config.yaml
hidden_size: 256
n_experts: 32
experts_per_token: 4
d_shared_expert: 0
normalize_top_k: false
balance_loss: 0.0147
init_std_router: 0.00748
vocab_size: 16384
norm: "rmsnorm"
max_steps: 3076
Below are experts of layer 11 (counted from 0) of a mixture-of-experts language model. Rows are named router (the router's row for the expert), up (a neuron's input weights, with its number) and show model dimensions 0-255. Each number is 500 + 25 x the weight over its row's rms, rounded and kept within 0 to 999. Numbers have three digits each.
Before each expert's rows: a language model's description of what the expert responds to. This comes from a sample of Wikipedia text that the model never trained on.

# expert 16
What it handles: Ends of person and venue names in sports tables and results, such as Col(eman), Brown Stadium, New(ell), plus first names and sentence-initial He/She.
router:492564431484448531502485519523497479496499486470505478536509511471482524497518509514494482502550525549485503461490508534522507516486504477463512493529501521537500501489504498453485513483532476536492519512517527511547532548523493472541491477494502465525551463497478494500479478535547507464492492504503512472541488493530481527527461467507488550498482494527517515484539493533472508495503500519475511490523548513510498532527494498485457500488469507544500496540469508503479471484544509497435517564478440519468462482487517479527471506495525488484488510503480499481497476496493525517484504472534483484500467512449520511529527532513532477505528496575473528437479493496497513482474511541529487496496481532472532456498494489464504515476476522526499492497509521505490495551507482
up0:511497441450465493468499499547495522485477459482513495501511505538472490549492440519483502495513457515515535508458447508482529501503457535545443479500537509433496560495515562514499481484457513504507471512524517483513496506503494462512528504548532518480504570482500517480486486525496465496540539509481498524502491467508516497509496486480513506461486545517490492476520495517471520499502493522471471490510466453437487477467520478486477508464463469510472509515510473494474526480498535510489502492503484501508536486539500512488500473482492493491519503488482500507544522527538499490477508433481471508493452504484473516477482514466473509472464463510508474499515506504479485473483499509492551495522531494499522518498477538498469506539485509487458504565515528463516511522513482
up1:468503518487517490523515492505442504483482515455496521520520511487503526570481494520538506511496512491466516491533516550511530526507411500533513502463522513498476553475522482430474523491521496504534527466476494477496511501470496498486570507468483553525478491484526521528503459515546501478492485510493494491454511548471512505472497473520502512498513508472503479479533522494495491516481564477516488455517495548506510523458509518500489519508495536479498524475476534491535488517500515471501502492499513485525508494479520526538507538512570484562516542492526502484535490514506461440507484475521485510485534510503491505459503450534509556490501528499486465501519466475477546479481517522480493506504478487539531477516485499456502507492474522512510504511513497490481515460506492
up2:446494486503534469531493501503519513528548468471530508508548472493498488474452475532533449551466495480494456499495491514559475535529490513470491528464491491549530488482507514509465474510470492489522502501521524468444527500514544500495469493512505485526501477477478430520520480519499478470518471464529508508516480495494542533470504488548465501494500475509483524533522511498509530541493450469485499455516484502474518520511464496505464497506457521499516486480506501510488486512535468489485535495479496456497525475451525508493507517502518506481464519480482468497468493500488492514436508526513490516474475549499514473527445523475500494455492502490455494466522495484463560520457489465473500502483518504518537490498513490479478523533492481503465523495454516464491509509541517
up3:529526512484499525486499513487528563510486479510521503485503495514488494518481523497500519446484491473471491482483512510468492496487526440547505489501461518455509498538450490503485517518529480472483486512519493485538547539520507449532477490535486522460518482494522550490494518529483487490510517496504531542545530498512407538481468507469473518475519513495535490449477516524527498504509460508503500481533490489471506498459479557503498512477490491535498507448514509500515486539518436522490503495524508506498530498461557485516524511494494526559523469449529509519503532501500497495483472505515456455558498474512517487469497493510469507509515480495521506481497492551500509507490516484465471514518503473453497535533471513516492499526461471537495474500540481537530510470525502
up4:485521468477481539494504498483507474464516491541511485508480507473517437488499449529529522533521505525508524500479481518496529486475525525473502535467457513492475484452507474502512519489506482513495516452493488518472468464461516470450501483531518451518478518511530518542500485487447500523480501527528506499548505555483537513483484484484488510513504500527514470485500511522489490471508537531472480527529497476488483530512461512534485471492546486521542458474503553515484473515513510522492517567492532513438488484518492501526501491509477504488490468505535519495501471479508510492530506457496512464491494485522481503480501499539477503491513471552500477490486482505484485482513514474432503544501492457491500507479547459525500497464517553529486530453451474537517467480459541
up5:488507496497468483534493441501487485508505485507475496505494485480481491471497465499524538517481510568519505503451545520502507471477474457536515523507489535467491526487511515479503487454482463497516520517500520501500517487487514506530518463503509544515498507501512486466526537509500535537537512506506485475514481502466475471489491498456520561504537503550485491492498504478483462487454485538509525459478489517506479502550506516547469441496592529540476538523547483508531484478514539530486507513534513488552494504483513493492525512506495506499484502519451515468481515516525487523544486511487523529471450516507482524468484513517515451512495491504498504473500474515544542518485542493463507534514529534510524456522513511516467464493532531504507457535454485524490505521482486
up6:508512495490538518505474547442485502465489467506437531500514524487483517464469527487491498531466511535508498511543532543473528486468496486479487492488497509481440516491480511478428518436530487532508480499468496512540498503493491497469447450539508474478495495493484500523506519488463574450532536496546490532531491525474531495481493478532488502505466482492485519516480526471498525532495482521505514495493520488529460477517542484476498476535520528466468508551514498514504519507476509493498517502506544477490524547511552458483495536535543493499486489497477536480469461506471481469514522524479530495456503496500531499517495552457505489476495525531479495497471467504489490470538494554447502495532471497516473487492484503518503504501524494481501497515490499483505479530487485
up7:537466495497501485505517504475507511465483558500464510521510495444546547504511463526482536499508481512525509492486529484477479524489543507491511506457497471477526492473504473501500505502483495545495491507488527512481532495422518479471524487504505494504468451497489452487517540489504520504447518507502514473484498488503502504477520534500497527479520431481475499467527471520514529483507509543539503533510513470488483533440491492454494516511472496493521500519491505478488480546497520502474484483536516496495501507483498485525534526499533478495436506491496546524504483461511512508483477471476524478481523501477455528458512549450507511522542473470506498545480517494496488463535478538517505510495472476521482504506455511550576504506501493498548525503512453462518490498488565
up8:552513512467469556457502474517515476457477492538547517523462509482511541504536492495494497498526562511523476522534505542505497489464524489504530513513533466495494509458468483463522521522525519520504531453503554484462517500489492516529550489469469482489493475499519489510492508513467517470500491449492500512524522496513518476500505544495498492463472493486501461531514496496453488474504474493505531502564463481517549463496465452485505481455544494485513478495561477489518496485471478511495500509544508472509506493478456471489538534547526517497507471496465507466508498459472494499511513481494521527436480501541506529482529543526507490489522482493486469494499505486490508489501488545538557489510503478482500492522511513524469512493506523536525521473504483501443502508458489
up9:500526522456487483511515545502538493472481513574499509499504509462506503517514493489505510502568528532523526503518493525505529531476502475477500486549497495477511478465502520456534491502536522506517496536517502512475496474496492518484472499505508479497515507490505498522443541519490518486506524510463511533500499485523508518508458555535504555497502460520497524558463503506541511480510462446497547488541489481541519497503539487495497496513543493540473463500512510500492520483510489480529502499475502487481464495481486494487443475500507552508496500491530505476524556495500532444500541490466488535526513494477479471534465543482524506450534474476519480481488494508506513475540470544497549497494545546530504507484503559516476508472459509504510493495499469532485483559515494
up10:526507509538512501515519536459487477478511477502511500517467495483504510470461564446413480528505523467519546521485494503539502495533512503486548501475459472533508447505493501502454499469500493495500469506498549524510524463500499521525498468467533486475533477506484487497491533442490509466516503511502490513481459536516540517459535489468514460484516426504485516505505535489489512503490491537500498459487476490464487504496526517482491487465505468452460519526538475491524496476518438514464523528523510473503489473508538488503508533501495492487489499505520520490500476528480507499484503503462495507484478483529474481536485539559519497488477495484488515483495544500543482508524444524469510482530498492508490459483494533490488471506544537476487473506471542512460483496541503
up11:480506510500500514485502471488507481498469443525473516510454483534468488489493499532520526515490535504495490468539525497510498518484442505465475533498525497536495512533529500502493529484497515469526548531512501494450506520478438467532496512520522522530476499500527498505533491490518518508520514508542508461523502465452470491501492516477458498501532501530506512480506532457557514477542478491502559525466492465501526486527506519483492505522532516456540475510502510557498486496482476501494492540517507512477509526503528517485483472507511497531508485452478488486504520496561516511495445459507556542473507512528502503513516520524443520546504505543482523481527548484498497505482516459478469512513520511519552539536541495485568503534532463484508486492530524516468476506499501
up12:499528502482515480457527514481528482498501490535515522488506541517494531477512480494490510474498516495520434497485510485512498519489448519449483498503485540469499472479564480482488525541581535513494496497481524486515499487505534498528486461461477505481514505502479485464557535468506550517456491511538500488462496472486517510491448499512504457497499522547526510457498473483477490460505487488486534512479504519497473533493477517481530463509506543477471502493494499517535545548526506519487495521507493513465486509527477528491523545499542465487479530420505496485541472492465487506523508476500515477509502491490483524518497512525480477523542491495493506496469472504483497483499498491521571537543479463504512482515527545488521483481498495511508559455487484504511449493490554
up13:506459507462521522490523451486488453460536480491524498517512489514523506536513526478510548505440508536554490488522470524463508507506505496510496514483461543522508524477493464527520481521489463477472540502486511475547513498515575508520552477502497509526486499517547507454531528478482498528504540484510485506512496496497494486507522492500517461503498546536524492528527528551538504498540505458517526542499516473504534520563501530487480518520488470495522491515496489510472565535515513486565499484545465493437540527488509474473518518496495465479459502482482528498507513480524510491485482501553486505486499545536466473486485499490472511517512499485519469501504472516469530523509469478515518485485482511481517530478499508506500474484553495490470527538492484463505517529484500
up14:492468514493511498488492463476479449496488476517495476515486516512503492528469504495494519533495520470516468480537513439570460524485493472548548475480507498500523533492511540502501520431510502546537512504520546478470596482534481452474461512466490525468489520550540525517486523516515508472498534484469512533494501515506469496464496506520480468507492495491531465509488490465488527485508496467504539487513475439511484485520485451510501524472519487535503499529521487501499500504473481484511495473506503515501469499511476505479459481489547511519498506522447520503493493489454514507490510515476494515536497484456477500456507520510496493517491503472493475494472468470494516518498507477480471490449459469505515509493454506492511539514488489556539560532533490512504497535478469
up15:496431492468508513513534452455474492538481480484496438484438491471529501499533482475560486529451513486504500515493518508449510509471494472512479521472499519527481517511488523452464506488532500528542487484479491510499525504524483480525537499532464486493499533520459439483531474471513482504494508521445502513525517464524475498481509514520548516522544514479490490470518540499475496542495458481498452474542515484465504556522540474500474501509487494523487489490512477497524491488477502479506503464530511481480481504503502531523448522493511475512521478519491511502494486441457550488476529470543500509522550471469456505490477505468491517443485500492474485507535509489540510505500460507482477494491539506503457491490486491464488495519502500511493473490487519510499460499450506
up16:437482493510485478489496460498499500480486502511535481503537495485500481509501500505498500509504457508523528525479484498492475464484474466495497543458500508507506451490491510514461447511499529545511475500504477483501486526485478514494460523477449552503550497500529495510528476514487522533472487512546510510454510491517484475485548533516509466484471521510504494487474501486492513516510485523510432506484462510491528534520468426501493492537515511517508516498484512548486511532482527501529445522507522487478495512478489480448544473468502521481553482522522522486462493551426572534526489482485461521524478497519524504536467497488489496521500537502504566471473489527511486535530517504516522466517487504493522466472509506450492518507544456517501493519515511527503530485508506
up17:496454494494512472530488562522521527490493544509472482503566503504460517491495475537489510534505494544512463517477482473494519483500516503505557514491520486460508495453504560487507497469497486501529509478538512528512509539501515492522491491543479498469528485488514479470499486479485547476504485498554513481468539455483510483544503487499507506537505519491541523521511520496465508529502468495474452518489478474509554494535491541466494478522543534489442478542525483461513507508551515460505506513466479519464512541537523507501484513496459523500475507527488462517523454520484449490509499516523470462482491465507496474506535515502466474539496527534468511481515495469512472502494505462504468508516480517479494471477492508513513519464539530489543480482496478473518525521531549
up18:515460504462540526534559501511473488567498517495525491463439497512510466505489476540537509430513498505506513464506486497494503478539505499491491514450465499499479513500477504495565495511501474518507462559518484503512533519524528475492477525463474479516535504487497498502521492475537467500519507506493487476531533514483497485476474517467490448484486508471504507474545511526505471495514500501535476504517462444518527497463519526459495545527516507512499496519520485525474562488496495506500454497463490473462484473502492480522508561509531484541496504470514475500494492519503537529498473470537469468468538521505466519480549549509513508483537510531544523522497495482448523450496470496533498522498501522525498511463503530485488496522465489488497522509529491481528479471526519
up19:494491524507452497524495464531470513532523486488481513535471545496483465509478504503524519507472482438511501510543505499511493530483534509487465544471532516509502503489489451480517484475446540515486476511468488481578496472441477536454510486484496491485516521522455498505489532494486482496519555501508453471466513462502439495517530507526487505508502533499504506526483512530534520502461500455547479475495472541471495518493513486524532496478522515516484489491495496538520495519520472477509524502486518497519521498548493482530532499502485464528490551499498497527547521522543530480474504493490525489491508557474520541539505522521523487503493535512463450476512531506517483457501478476483493497509556513474477530490527545454479486488491480518505490499545494509530530457503483
up20:547497502549435483532491491517499513521489543529503474484486444472546482541508530515473495507497497535514503487485486492490512543528499448548525466480453532488464499445467524502487506487507498487470475494479528512504432507512521503517509521535445472440477493505496498550495532536493510507506484521515504489497488514524527475483492511530462519510523518469520505457509485504505498496509490471479533509535534461511539453481509491454509528493472540549532496526505483499507520536499487475477471500452495505444525506524483545544544533492536503498496486530518522481488524494450499520500513525493517513504526497499518469541497485468491529510509501487470474514518490508464519517529463538475455470493505497534470532505497494497487504557478475515485503490474502501486502514550461
up21:510503485495525512496495465516471570482511457518546477518541523529463501543474559484539552479529492507505481472496511540487507482495478483435512489514483532469496502480535486473486507484479509461538451523552479516489497512499463506513494497511543459449500486454481507537494523531487524510467503468498547465506506490490501516452508500479466479502508504478439473494516498485502449507542475476493517513533504533500480478516504501516496514482537500506519533517559517507495551483527506561482520462482508533515484494496512521472558516482538541473512544509520496485475503531511512538497485580479467498501475494483534510519491503493523506547500508477468502533529466490488484491492505513507499534531503483525481455492473523502503479516493516497489497489503479521462525512497490
up22:493498511479483493476511491445511507483477495475510475537498501512533534504534518481519475519484514502503564470501524475477487491467543504474496510505518468511533511520524478508526499532499521488517521525486529476546511511433488531462527484539504508494531477513533538524489480493480501511460480513507520519471505471494494516480455513540516507497530501495479498472456482517468498568512453503495492482520490484463491482481558500513481438538533514438494505483501488533485471479516504479503525531504451484499492504509496510479488555496531456515486491522502526503510460473476511563502576478478501504533502463488476480501488481492528501525515546482512499509484506556532495489560517500480508500486492527510471471513489503499531471479518509508576464467513521508536489478445486
up23:501547498512525480492489501500477504477453474527512496569469493520508493494526503482546537501508488545470530543461473484474477460520485456499498502479504443511496495475506488471524492484513513523512508497494493488483550511494526524538509522502540496490541493461557484505499532507487496499537563520502506487571510480523522499506484528483501549481528503492470511511525522487486493501478495508465496528528540490548532516520471498481470506510484470532491521457493440455526502497472502456538486450500512463516546509535521479510530477510475505504462483473506535506509521498485482493488528526500546495455515502506494512485498560501499511522485496473467449549468531508522493453461527505478517477515498524548492513512511512539488504517470490473502496484470477445519487503457510
up24:477487467466483524530503507520499464441500544504484500500490510493500498452442479506440468495497473456476476491495474503522500509531536497493470479517490520520573538496492506503499472526501471504456540472484468456487499491532554436516467499521521494500502522515501512495490462486475484504519512469504488527490500522476531502493466515496527492522503469527442514511513508507510445470470543512544487504507494522504488525546506494509509486466501476513482557416493478522513531507456526508528507511485482516495476509501478490466541506504488454499462501530459509488566503506552547485510457457488483522499550510539459496531512521495514478501504499483520533488494492507507516530480499546516468498482491564502497504492496484517482493501526499518498453487493501514523490520485522
up25:511491509527470493516508490504520540483496521506488496457473509503521494550498488477451490504452501504498494500506495475528513530500491545503514478524499485529512506483456464486512485484504502476486477473526473452529510518508504533514504476488437481457462513550494485514498522509492523497447519512516477473461512535517551490505496559540476511525470509500457478466497505528487510467482481447504508554487492511503508516506466476514516454518456492487497500499520473507467462473505490526495533477515463458512541504434524481493509519525504466485510487480480522525476544473519517534522517511518474524500490489461556531566487476471508527473501454510452539498484534475515505499471505548474486535540512488497463527488542509508496456521479506518528486498497462481476525486554486
up26:509473517476548461486479483493525518497483515488516522489487512490507557484516497497520485463500478517508525542442502446531494496487502500518524502492552505551507502487476451494461502456494470525496470531513498494521482495488475526491532506470455472451488530512486548498514505473480521488531499526488481484463510504535467507519491471529502492517492463497486534507498508529474461505444497451507532489522510455510477556552463479477515467480480496504491527485521465468537488535508493521478533457502517491480516505502528507538499501535517509487549523497486486556522497516459476512501489456432514530519533495492516510484484504520465483477499449517503520499467524484475515480464505521504452487454503513492526528515508468490452538530488473497544507504472455455511521501506474
up27:509457444513534552513525503496482500504451485531467505528505518534509516484501480469519522482486515521526486511496503483525525535482481496475503495479475472487562545512524466484472543472479480497500477494499556496515484554552466500506523476501485504540532501500493505510514547509480509475542536449535494545536492500479477504516492526536510496537488457520519480476494507502503458491533471515514492492481512488506483502466459515500503486510511507505506547504463466478534448487501464501515495485501475508559492502503470506485466480488484520499497497452525463546541534497472481505479487470520498511505539511518461481524485496436480480542537552494505470510503476543525506499521472506501482492531484475492489539498510455501491548562483494468465467457479499513459506524492503
up28:492519557510518500501519530471471491510489490495543530509526480502513513483554514449477518512506547465502482506485501534489536464494468517469529481513510538490518493512538502516522539509537512543526490542497497464454474459526526479464463486487504490499496484473455451435504449510486492486536501503519474474508473507525507537495473476505456504469508502571495524476496483494510498528497523473458461510539482505509480474500521519506512457469512552483483510515507555484495504464496470496475491489448518530475515521495458498469515510512486463500504495496482537488457490506476467485485513437496501501522532516486522490525520538509494508473503474516535528462520521518487507559500589500508520499485495455491493509491527514486515491488501507530519468526500496488531519542506526
up29:519495497512543489473539505508501487556506469469478526541516501543502528506494483466472485497455488529495522498506509513438562476513457470500490496506450461470501505490534517471507507531487489521514549489473480472471488463484464518549488529526490498512555488494509461515511496513455484527469527515476490463488538549519532513544475500524458513490476456507501502500485485488492502495494458492476546504464507523503499490518530488479486469510502563474506527541516496471488498488496529472490499541494471584500483535484541505462525518489490469483481528500534486507474522536508477467455498507518513490493478486504470531519469534523526488469505501491501511490478488486475472527561459511522489505491501484499526522552510502510490525511453513473505484510510489552480529500544496
up30:472523548522468518507526536488475523487489520488497501467501495462499517497490453511536488526503542514539491503482496503509544527527519528522489553522524512571481463474487476486520522511507493521536472493469485479545499504484528513516476501513493510479490511466500557512520509505568492501538508473510467535534523476541543497470468516528509500508508516545502476526446461450492508518514477495499500520514561556532525520475476510506523476534564492538453545485504523502487506533507489514489496514474473529471503531524481513466479507490482504534479487553503511486502525518515460500510479455526509474517505485497497479485477503520496517511503462496494496496503453536485523498491519510456476522476514547478485521470506487517475454498535482500520443499518495508479547524540530
up31:524486510505488516498522496439492543561490477509473466513504514475486507461472561482513500524501502525481545498534477497495503537513510504504511496492493494480504471511445545505508464481526477537580483460479534463485493492513445471464515476489481461531532489490484504483526503514519518496524504508462485504476565507538502498508514533489517506496507525520489529523471483513504512482482499515525507495504510556512516500536505495516535492459510506490528496509527477493474464492488526486492525445465502531447424514486481514502517474493450468472515443531502534524502436479490467495501463513504476510483517500488542520516490498515458468485506496492439493467507506485507469520512496526513504482474515521517522485468488529473440550489475480489509518509507482489503485518441502
up32:538516511488538514476527474546515521534465502521499506518528538502547467513513487488478482466502503494508521498501512481486558488519548514491498497483528461483497472508486517459545501452493474506548505470503498481485446510511453541517551478515500527494509510482506477522504490527515525507481483539464548490476520477486519495502494495513461500495507538507588451470517537503543500544517526484499502509528513495534518497498504524513509509499516490496532474530528530493499473537477506515499490498479444500452528538492482498454456490511549513543451480518493543524485524487534503565535474452499461504484478486491504458526530503469515465517501495447520480472482502520510492500474484505499507516533503502513529489485472531496520479474515505474528454482492560487505484512497491
up33:468519501443495471471511476555498531505515504519453501509522514466483542483505488489442472513528521515509478491505453532489495485496506477511484520467493509476541496498496487491526503561460507509532488487524482477493483501495507483484535493503512461510493551492463501509554465524523479500493455469500509527494493477520510492463498469529475488510467443488524489511440527463505511476492480496528473503472496507509512568523525499459517494500508501477497495548510500502535496440498480503495499549519463471442468488504482496506508493456517532528514482473541538490478509519518509547516521518567486505503532498478483536476515459519513519497477442484552522477530472511510476486467523465488472518485464526487485490525491488518492472523459487456470528504473503526471508525520532
up34:501476494451477460487511520471455478493451506522509480476534525510516498523480528523499485470510450472537483532471529521467481496504471470489510510503508487479509517524505509501476548525460571492499524533516536532491494543483519499464491506441508484501512496508531508474481495486488463481499511477498530479511524499512531543482441534495487477486527526488516501507512484482514487509480488474537514496485518509486523505461538531509443503481516498483495532469466482530549455510531484467481497500522496538490446472490542492543496504564542540500491510497558517497486485478512491516509486476476543515491498517448522514448482512503457468506490515496481477541522517540512519506499524472505502468514517517523472469488537515517514442503506531529496524496485542427494514480500520
up35:483507462522468470525529501518515448494488443515497558531510526477465537510483467530484486485535527496542521457535533497541523496499518566527486500461467466487523483489523489508530479509503516496503446492498530487485464491463469479514516484505511529511488468485523552496516479475500495483465438513512527494476546458461527511535556492535508457534498476487487484479493499484518529505493465486520503513508512486453511499475516496515489487493486510498458572495487529471472533489528472486508517453478497541506473490496488480476483485516452512535505513483461470497501477496524501470476478526499497497493467545508483476515510503511508513489527472495549518487488447488466510537458474491541485523514489504515512545544465495489529519490464527506511509509475494485464530514483480
up36:492479506536550507505511475512482522495462492512484478489519497491524490478503548533512475508532475523455495491461500483475514535462482515494469514512511511492508463508507512486462469468501488554508506504512494459482548492464444479502507523498470567466446467500479482492500484541451512502506531483489459505528502497470501516511501509504496512526514503474517514520496480487500511489484519519504464486439503510501460498488473478555527483520473473492475542489515485498510485492484493509535455485515532452487461510529451458533519511473506514505517500475507516483517500472511574499502489495466541474495477445514469447491502461471478484523495487502511494509455493537427476555498513560479518513485480490450480485487467492500530501506504450524507516475504501468532513533526486
up37:491484484477484511462482475476480528475480459497501487491492491476507484484546509515486476458479493497472437492483518564502505505520528501485534481503504496481531498515488497472485529454536532538530506455496491511512521492498492502556533503511467527444527511459489523464528460464516486508510517471479507530503495491509480493475495510460475501432478499468511500475494538545512520526491583540535509476517489542505482536503517484528507532507489503512497459519502525516530518457492515500507521508511530533529481479481513495497497545499470487544494488445464524505475535453489480471511463524505440501490459514491498482460504462482486492523547515525562509475459505516522491497520484475448482510570501481533499492519501483508504504525495518486501517493512519531463528513499502
up38:510540561475460498511503525457495509535524485513516503450441503485535498494482482485492513522494485520530501459515509521538437465492527496518508481486525527443520542468477513478522527491502479452555483475509490496528515494516522535504499477504494488509491539486468494474475484453474529545507511511467498488501516501484486510533548487525528540544506485496485521517506523478495483483558478457497514478518524496532503516508524443498500478523467465494493546525501470437545505492471534487482475520487547501483470503486453508501477520491540485520478551542503498503492493480500513458505486522529486546478518514517516521489489458508481458477483504484499486481506510514524461489568493518457520475471466516473515485516533515507494502523486479520539502530522500506488509464457491
up39:473510475507495521507526493540496457482492531499499473519434490478534464518486495526512510495483480482468457514473505501523497514524473491463484425493514469507528499523461491495476467501453506505528468483495496532501508469497475501526513472492514524443453513518513476506481492455551511489444490509508518471478524528532446504473505491513517434496538458520498529526488514520495489476489463534538487489516501506519526516505500507507460488491500506488534505474516494519478519492496502481526498506531499474514516494456516453473514511539482520563535522521505516521544489448487533513501481501497505528478505527527465486513498523460510502481487493535458521515501493558481519482478482497516488534498512488510493455543510516587523549545516508503495540504526512539539531523504488
up40:502462517472490477572500502516519517495540506528504469430528516507484489487522522473533508491454481507513512557498544486474498489456522496464495503498452500502491475507476486448540497504447528512500482470528469500547512521491501490503464499529486494548486478463505507521494507510515482492524482460533539486479539468503460517519511517495521489484554530465548504488455520511501508503490476500511510502535504470484498527484479516499550507527470482475441487525491497518457470502473478477484531518512461527498524469508516483496457517506495507441455503478513458477495500502484465530487496532502516514486471487535496475497529470506475492523552519479538480569512477516474527497530521486479515479485502493510497473456507488484466532483473517503479481474438507498496492475469458
up41:490524540520459495482500522528494531485540473548521476504498447472448474525487466540496487535497496498504499494485457495495501482512539456534464521412524470542533518514505491496524512521519544515494469492559493471457494480500525517455482477499469486470532520519542539587502499498501492541532515503521494493529466495557509506506493520504477513483496496536481491521497481497516498463497494476509510481478512516479476516521498507514485477506524512505509519492484510464476482509489503504504502493466501530482501466551477532458510468464491533506503481497513468523486494522478495518470538504480513456547446519481524489486539491491486513484517538495517551478477494499484517495526521483511535494513534558485550501513460525457491490501459520503517516468552488484491486530475497
up42:524482520525517462512496500508455462468477480479489496509477510479560534550466482536492536521488509516496508499470503497470503520531514449492546496502506532522490514491496470472461525497555450510491477458491485541467561533517498442494536491502482483462525486471489476494503479490476493484530512450484515488506520509499512504453508497511519482522516554509466488493517532477502523504505488496481506465484507518515471538540448478494522498516494493495494497505508538491524450496503498478583504509515505486476556496480510499516523502543495546504521500488535492497500513480478490521497507506531498479494518495470492504493491451479489560496527502499438471496544550468481503506486492432478493457516501516515505505497446519535464473498469525495529477491477497448479488460520518
up43:483467513484468488479515450512532473527529527479550463491486526516503490518505490479485500474541491500495528548503492528486511509474558507486503503463499493497496488532535518511458493532478478526435520488529486527479472488517504525504516537533514516505524546546483531478479510439544488502507519504496505520483514477481524526496520513518518460527516493533511522518463486503528480526484486510494462497479544500498480505541499490497506481523510503546447531481481465526450482516526485501486442472478507456513514527488534538470520489520472496493531529483484534511492515481542458483521515491458462492500510468485530520488504497501511525522498477488477519508515531481547525531530507543503511479578446521533488473503488532522481488459489551506518499484508531529465466502485455
up44:538526490465507502505497505507528498501497461531542509473519506510527501489489520507481471462526518480529530548487521551492500493451484501520513489462475444469506466464538460475516503505501518543496517516460495513507494497528465484493477529510495474538453500491507507469473498494525498497488518498455486514513497491465547510507519477489542521524518474515441479511526521503476536536527491499519482560487470518449496497497548493487513521513517493539523459498474526519534499516461477498488479507468499526509507525534492503449500507487459528559495493551512551530553466493486499523510502524486506498493500475504483478500495505540476496553501459493521499481529508473487515502498497495546512547461468502480462499504494438453540438527536509472496519502540478533503494491488471
up45:477501465489461481537508476464469501485504487492481512459485497491461497503491500506503503469510483521516556507517529507485506522499533532512533504470493490462550455482484477504501503472515456534530525508512512515485525500497517506477450497532509470497526432486454494506482487516508473453525516488486500503552491504489504490499515496532473558489463571459513511478493534525506527531468495524464520489499442534509485519461490455516513517496537502479507525511527521455467531529514493484505511498488464511513529537482528501477502495542485530468545504487491478517520536484503533502520516485518438493509508517520465516544520493462497499548498499526549477527478493500513493491564491507513484501529523539501498462498484505465512505515581497541516512493473490512569482509496510
up46:502519495486459520497512508481502487519507453520495460496511469502502480494509512474520468508490479535551491531517512530515472525486511522527506498513509457510471507503524530452523506539480477472508478468522473500482486496495480460425482445505510498500482503509473460520479494459503500487455515497514482476490483501488499486526488508513524442483523504491484502521535503508471464520491475546493504506447546528451510495514524514542501484481487485507479533488510516512522513508531554569488498520470520485576492503536483449521504501458491510472485512482503465518513517501471464522464566490536509544497470488469475486462497502483460511493438506510514497480457513497481509470517497514522491522513512516465455466497518442503503475509521489526475513465472516453538500547505466
up47:480493508487527488489487504515530488495533468493495492481543529470541486501478512522568486501479552476507508484485527525504522479473489462513493502489550486543510484507496497500472489498493457468511527486476493507534494486511505579503510473514508513501440492466543513515499516525521536525496524505512514511524476536485516494514490497493511502527503470483505505519481486538473498499485473506498541503491478478465502526490525484499468497485557474531496526485478491560461493551435504507486429519567500457478513483461528513487520457496491565445470514526478502495502481521536537482523497472524506541543517493520495551478528524471505531522504495535489471516462523482466516526504487542477483544515486506513477472504481515498494511509573488504517510475484490481509483469527510
up48:530525513489510491516436481531489508430439490497503512517488466517491454469476504495487463495478533468492491471471463463535497509506525474449517473515495503505484523496491512481482480501506494541496469497488556475502480509489487457524535507483533430533466492544481517489479480504530481491466504502444527483506523511490458495457473467507511489490509490497511460462502480454498519540502521479492502525465472483520520478529547483474512531460553493505482469531459473465485522482521524495471503481520480502522488452485453504485493514521510527534479546522522547464509512514470480496512470490519528508550492511510514469543468510517525501505536526490511540498484502468527502493510519511530528505482500512482526503473523504481540482423508491522506520484465510508502512476465486
up49:527483488479492508515522496475491495530529443517500505510473520469516500523486501505530488501494508512479558482517460522545520522491490502478532502540482517519486468527497509512475520482561528496491512461488498560474486508539540473447470492512495450474480518535523474447479490497486491533493530492514517431461475521525521539465497498520483479472494487483509508495521461510446448532457471513526502526542488521491513484460533472544472504504477515498545499522434482491534523494525511492503549507489499485459507478503504514446515523490485529496494473502511519463529488461515478512488538482463506462481517470543479433467513519498507529529507475510458485460507524523483503504471514464492487505497516488509508467520527470484507498505473516526543491495486490469511476528477510
up50:508494526456516524517527464502485455478481490506475516449440511556470481547494474453507495527532491518485483471462516504508477501518464480511465485522511514498537489513489456514503459477470477512497511463492519507530485526521457518488543510506481484484522503512477489480483494521475479466478485484517460486533474458518529552503588514537505470491489478457518516498487505516537495518499518522505494520479448512539509448498494500499491508532430485503499530539524542503449548515514502503519520517480510470479523532473485487471487519504476468504473499528510490483477490467524497516451484457496484534512487474504513479474465476485515508478488502525511547485491493515552531481483462496490518538469543538526523504500513514507458479510463514507482505491486529537480529528479486
up51:497518550502505499496491478526496493488482493521472469525463494527452489500477515515484502508569498463506484510514501486507519449505477507475518481542471490483491497495453463490554505506498513441496508496509466436502481459526502486553527496536510489504511490501562521496504449507468509500482472483491530487518495485526432533481541496519505467461520496500536493537518517492477475509448489468507480492511453512485491503509484486503493509504508533496518477482487507487502458553462508513533495468520514476448513542518464531475517507486539519508488491483500537463529512524533498543517474533458451497484519529476495551499469504521476509495517499537475486512498568512506463487507509507455515493466533510522508516517535484480490466479554495479497447531508481502505501471521463
up52:495496478504479488508487481515505489523488503494514489447511474483480493511482485492496508486549548485529499547483475530490496490555498489488528507506508520488514540458537494480527497546539493479532501505520498518487499530503495527508522428502492565509498543522495499495511502459476492508509488482496506530506474479508545518498455526521502496507440520473485504488480489525509514552538491502489508526517532441468530478461487505544486492458488503530465482550507442491507558497510474520486481538553509569529483512469444498493478517498487509536485537455504510517466480510519519506500511475471496487515481524538473499522548508522521488505475556500502488520469560473483485518497485534476480447530483481524476486506493468498479493493531523551513484534497482495472510489464519
up53:508507537494517485478531506505498524492485485519533527499440519492552517464552508535467516509530554478494450494501511492533509512479518461438549490508556494485524524509486508527493526534546509515535485526507488516507511511489493490487482512516480509512502489490469523447497511517508477462478472517506493475470492482470526523510496478493508459473533482569510481471487455519500451478480462437501485462490501516495527503484482494513523523495486514510519459554491492529523470517501519510467469502446510453534495543472502506518476529512468509476503479508477487432490505507458508513505485459501524511494498539483494508531520520492516478512473520526500471515498496533523483495477547479498480497461477504511415520453524490522478454500505529500497485494472499474469492542521506
up54:473536531465472519509506541492508521535523447529505514529499525504491521479461514511481471439491541509516526493501533500502476489488521483527518482459456507515527477498502490505454456474476468491497507432459525503520498507491530519508468521468515517506466533505464565496556479486479500493500461512525508492512490499527477485491481533487515528465511507520477511485534503505526472447465512522504493529497544480490511555539474479462469493495524446511520462482468510508511498471497478469500516484529504480450513521473452495493479531495495490509523494485522460478479552494468521506477505465479498498508513495537578476515512465521521559494477519505543493478467544512496498516528491464488504530493516476475541526510484501489496471469490521494506505448526471523500477474493503